Experts of a small language model.
Experts: 80 experts in each of 10 layers, a softmax router.
Training: 516M tokens, 7086 steps.
Below are experts of layer 7 (counted from 0) of a mixture-of-experts language model. Rows are named router (the router's row for the expert) and show model dimensions 64-127. Each number is 128 + 24 x the weight over its row's rms, rounded and kept within 0 to 255.
Before each expert's rows: "comes after" lists some tokens at least twice as common just before its tokens as in all text. This comes from a sample of Wikipedia text that the model never trained on. Tokens count by the router's weight.

# expert 6
comes after: " the", " The", "The", " a", " first", "'s"
router [139  93 160 123 142 135 114  81 130 132 132  78 123 113 143 123 154 147 105  61 131 159 123 132  87 129 136 127 174 152 142 149  92 118 126  92 144 133 152 118 145 108  67 143 106 118 129  76 152 120 119 127 141  93  66  96 155 137  92 126 193 131 157 120]

# expert 27
comes after: "6", "1", "2", "3", "0", "4"
router [144 156 133 140  97 141 125 141 100 111 159 108 177 135 126  67  91 154 126 100 135 111 117 156 151 116 170 149 112 103 134 136 132 147 135 131 101 133 142 119 120 166  96 100 176  93  94  97 123  97 172 109 100 157 101 167 158  96 108 142  95 126 103 112]

# expert 49
comes after: "|", " |", "-", "==", "===", "\n\n"
router [146 144 128 126 186 167 116 118 159  87 149 109 109 151 159 113 141 141 129 123 124 125 107 117 129 123 139 109 137 129 137 158 107 111 103 158 134 117 149 100 160 141 146 163  79 166 131  88 118 111 165  94 118 138 159  95 130 186 141 184 160 145 114 110]

# expert 59
comes after: " |", " (", "|", " Mc", " K", ";"
router [103 103 108 158 149 125 114 158 134 155 141 122 168 135 128 126 154 140 124 100 139 146 108 125 127 127 169 162 118 127 145 163 156 125  75 132 143 125 149 180 111 138 137 115 106 132 118 122  93 138 116 163 143 117 124 140 139 131 104 129 167 112  92 139]

# expert 19
comes after: " |", "|", " in", ",", " September", " January"
router [ 92 106 124 149 139 149  83 146 103 100 132 146 138 130  76  84 108 126  80 124  93 149 127 103 140 106 169 133 118 143 132  97  90 119 136 120  95 120 125 153 116 136 139 132 163 114 122 110 107 104 109 139 140 110 150 129 149  89 125 133 138 179 156 119]

# expert 16
comes after: " ", "c", "°", "iz", "é", "i"
router [165 168 146  99  84 127 109  83 141 131 130 126 110 110 104  84 100 149 147  88  82 122 144 105  86 116 156  83 169 155 109 117 148 108 151 123 165  84  83 118 104 100 162 143 130 112 125 117 108 167 101 120 117 131 131 166  98  95 151 153 113  81 117 125]

# expert 44
comes after: "-", " is", "\n\n", "),", ")", " =\n\n"
router [129  99  83  77 102 124 152 114 123 112 130 117 113 155 105  96 146 118 159 123 117 100 142 132 154  88 112 132 160  59 112 147  89 123 125 149 154 171 152 158 177 112 149 148 149 158 145 126 101 134  84 104 168 147  99 125 127 138 152 130 118 105 125 116]

# expert 26
comes after: "1", "0", "2", "3", "5", "4"
router [109 132 114 138 139  71 131 141 143 150 128 142 150 135 148 135 149 136 100 164 137 113 118 166 148 112 160 116 108 134 163 147 159 109 147 148 140 114 145 138 104 148 110 136 150 113 109 117 101 145 148 182 102 147 142 125 116 136 122 159  95 181  83 111]

# expert 55
comes after: " in", " In", ".\n\n", " \"", " of", " ("
router [152 123 160 116 119 150 109  96 132 144 120  82 137 133 137 149 106 172 127 121 138 126 129 132 100 134 158 148 156 129 114 136 130  80 150 113  95 154 137 155 151 111  89 104 146 160 114 132 120 176 164 122  65 109 169 132 102 132 145 141 112 165 151 121]

# expert 21
comes after: " D", " Z", "D", " d", "d", "199"
router [142  85 131 151 142 138 105 111 110 175 145 140 121  81 152 135  88 111 134 124 102 126 116 147 174  96 156  91  93 132 140 110 129 109 111 101 130 140 121 151 138 128 106 136 130 133 130 145  95 110  88 148 151 126 104 149 132 176 117 110 134 153 128 112]

# expert 47
comes after: " of", " |", " in", " for", " at", " with"
router [105 119 139 167 188 136 163 153 109  83 123 101 110 127  83 152 139 150 133 153 163 135 123 136  82 130 135 177 141 126 168 166 149  89 132 117 144 125 145  85 129 146 106 130 106 156 120 134 112 104 140 122 103 107 145 156 159 132 107 122 116 116 116 139]

# expert 53
comes after: " of", " in", " a", ".", " with", " for"
router [118 133 140 144 137 128 135 126 109 151 133 129  93 114  93 130 152 134 115 155 134 138 167 148 172 173 154 141 188 154 125 134 120  75 163 126  99 115 165 162 158 147 164 130 122 115  99 118 144 112 123 142 108 126  84 103 149 101  98 158 144 106 126 154]

# expert 0
comes after: " the", " a", " his", "'s", " their", " and"
router [172 112 144 101  84 125 103 120 136 191 154 111  77 143 148 140 184  89 117 105 157 129 105 157  89 144 101 138 110 107 128 130  88 122 111 173 130 131 137 130 152 130 102 117 118 150 144  97 134 109 137 134 150  88 127  65 138 100 124  99 130 133 135 141]

# expert 39
comes after: ".", "–", "200", "201", "199", "202"
router [128 123 138 119 104  87 142 170 118 124 105 136 113 173 155  90 122  95 142 147 122  97  89 115 101 135 123 138 112 158 124 111 182 141 109 140 100 115 101 106 143 142 131 136 135 128  80 140 142 171  97 149 107 100 131  84 125 133 116 139 114 108 168 115]

# expert 74
comes after: " of", " ", " the", " in", " to", " at"
router [118 173 137 153 150 117 157  94  93 124 133 168 135 146 121 118 138 101 149 143  75  77 145 117  90 144 107 149 164 126 109 142 114 132 146 119 164 126 143 131 138 104 132 137 156 138 140 142 134 122 119 120 115  92 124 103 156 137 143 136 108  95 142 110]

# expert 41
comes after: " of", " the", " and", " in", " a", " for"
router [175 185 125 118 140 124 115 140 103 134 128 141 151 117 137 136 120 126 155  96 135 120  97 129 109 178 103 124 170 134 110 120 143 167 114 141 124 147 127 130 138  87  95 117 109 152 114 166  94 127 144 104 103 112 103 128 138 144 135 113 122 171 172 152]

# expert 22
comes after: ".\n\n", "==", "\n\n", " |\n\n", "===", " |\n"
router [136  82 144 169 134 150 126 176 121 100 122 127 117 126 110 132  78 180 102 119  92  77 151 147 164 130 101 145 163 138 130 127 148 132 136  93 131 117 128 149 131 158 171 140 110 119 130 140 167 140 157 113 103 131 110 115 172 101 116 131 148 151 122 128]

# expert 73
comes after: " M", "M", " m", "m", "-M", " ("
router [158 125 103 135 108 158 190 127 137 117 104 139 157 127 149 121 155 143 115 138 100 151  97 118 132 106  98 123 147 125 149 106  93 145  93 111 125 145 160 147 143 108 163 126 142 128 160 118 120 175 107  89 135 119 101 105  99 129 155 124 118 124 161 109]

# expert 68
comes after: ".", ",", " as", " that", " of", " is"
router [135  86 129 180 126 163 135 105  89 165 146 127 113 142 136 115 110 140 152 122 148 111 128  95 160 108 128 123 162 152 118 149 112 157 104 102  84 110 110 108 139 126 140 113 133 143 146 152 147  86 137 133 162 138 109 129 143 107 130 117 124 135  91 119]

# expert 36
comes after: " |", "1", "0", "%", "2", "3"
router [113 107 137 168 175 128 138 151 128 110 118 139 149 121 122 149 100 114  83 141 173 134 102 188 179  99  98 166 166 138 157 130 110 108 120 179 143  98 159 159 173 127 136 117 153 123 124 127 117  72 164 159  96 157 130 119 149 154 124 104 127 139 139 138]

# expert 56
comes after: "\n", ")\n", " |\n", ";\n", " of", ");\n"
router [ 91 111 110 119 130 122 111 139 130 103 102 118 145 128 144 114 122 126 141 121 119 159 141 122 139 149  92  89 148 134 149 132  91 109  94 124  93 144 163 128 101 140 138 143 160 120 146 113 108  85 113 157 125 154  99 129 170 111 115 154 111 123 163  91]

# expert 9
comes after: " |", ";", "|", ":", "°N", "″N"
router [114 142 172 137 145 162 104 133 126 124 168 134 136 152 155 105  81 159  89 108 119 130 130 125 116  92  95 150 147 161 137 107 164 148  95 126 133 138 132 159 162 154 123 104 115 135 130 151 165  84  94  93  84 131 138 126 144 112 111 137 142 159 108 101]

# expert 50
comes after: " the", " of", " a", "-", " The", "The"
router [137 133 111 127 111 150 120 110 128 100 101 107 172 143 161 140 159 125 141 126 124 105 134 127  93 137 154 147 153 152 126 126 121 146 156 115 143 139 132 169  98  90  99 157 136 142 139  98 140 150 117 114  98 125 120 139 132 126 162 111 137 116 118 126]

# expert 51
comes after: " ", " (", "–", "==", " his", "In"
router [163  90 128 134 104 119 124 118  93  98 178 141 143 148 119 126 118 158 124 107  83  91  88 125 148  87 112 143 167 129 114 113 159 121 183  98 112 124 142 172 152  93 128 101 135 100 138 102 145 128 109 134 121 124 181  99 136 126 132 127 192 118 123  89]

# expert 12
comes after: " ", " the", " in", ")", " The", "0"
router [114 136 126  95 108 113 138 123 102 140  96 149 133  90 166  79 140 108 136 111 104 119 134 184 148 112 108 109 135 134 110  71 111 152 131  75 147 129 157 111 185 146  99 165 146 157 154 136  95 114 141 128 112 118 104 112 132 169 108 147 108 108 125 134]

# expert 42
comes after: " |", ":", "|", "-", " –", " of"
router [121 144 113 129 136 138 112 144 144 110  88 101 126 107 163 132 156 147 118 100 122 131 179 121 115 180 149  70 125 155 104 172 136 121  89 162 110 135  96 137 141 134 157 142  87 108 139  92 107  88 174 118 132  90  93 150 138 133 159 145 107 143  90 153]

# expert 3
comes after: " ", " (", " $", "–", "/", " #"
router [144 130 128 129 136 167 163 143  96 149 144  59 166 108 128 115 150 142 130  89 148 110 128 122 149 108 144 133 163 129 155 161 155 110 105 169 111 106 121 107 128 156 143 140  95 117 132 126 146 132  98 147 129  90 140 144 127  93 120 161 109 114 155 136]

# expert 58
comes after: " ", ";", "″E", "″W", "\\", "oc"
router [144 149 136 119 138 146 153 100 129 131  92 141 139 102 137  76 105 105 154 133 122 147 138 107 149 122 157 114 144 117 141  67 113  74 148 116 130 111 163 103 152 157 113 101 157 118 123 162 136 130 136 105 129 130 126 173 132  92 163 182  92  98 149 159]

# expert 65
comes after: " ", ",", " in", " on", "28", "17"
router [141 107  92  99 107 120 139 120 131 119 157 167 164 147  80 100 136 195 107 135  93 118 129 177 121 107 156 139 131 117 121 106 149  94 144 107 154 110 121 114 141 155 126 111 144  96 193 124 113 147 124 121 135 171 107 132 130 151  73 155 134 141 126 115]

# expert 45
comes after: " |\n", "\n", ")\n", ".\n", "1", "2"
router [ 82  64 116 105 109 134 104 109 132 142 108 138  95 151 128 139 157 150 145 132 129 158 115 106 139 149 167 145 109 164 104 142 147  84 114 128  95 102 127 109  94 129 130 137 158 148 130 153 148  93 101 127 142  87 151 159 130 124 152 165 104 129  60 117]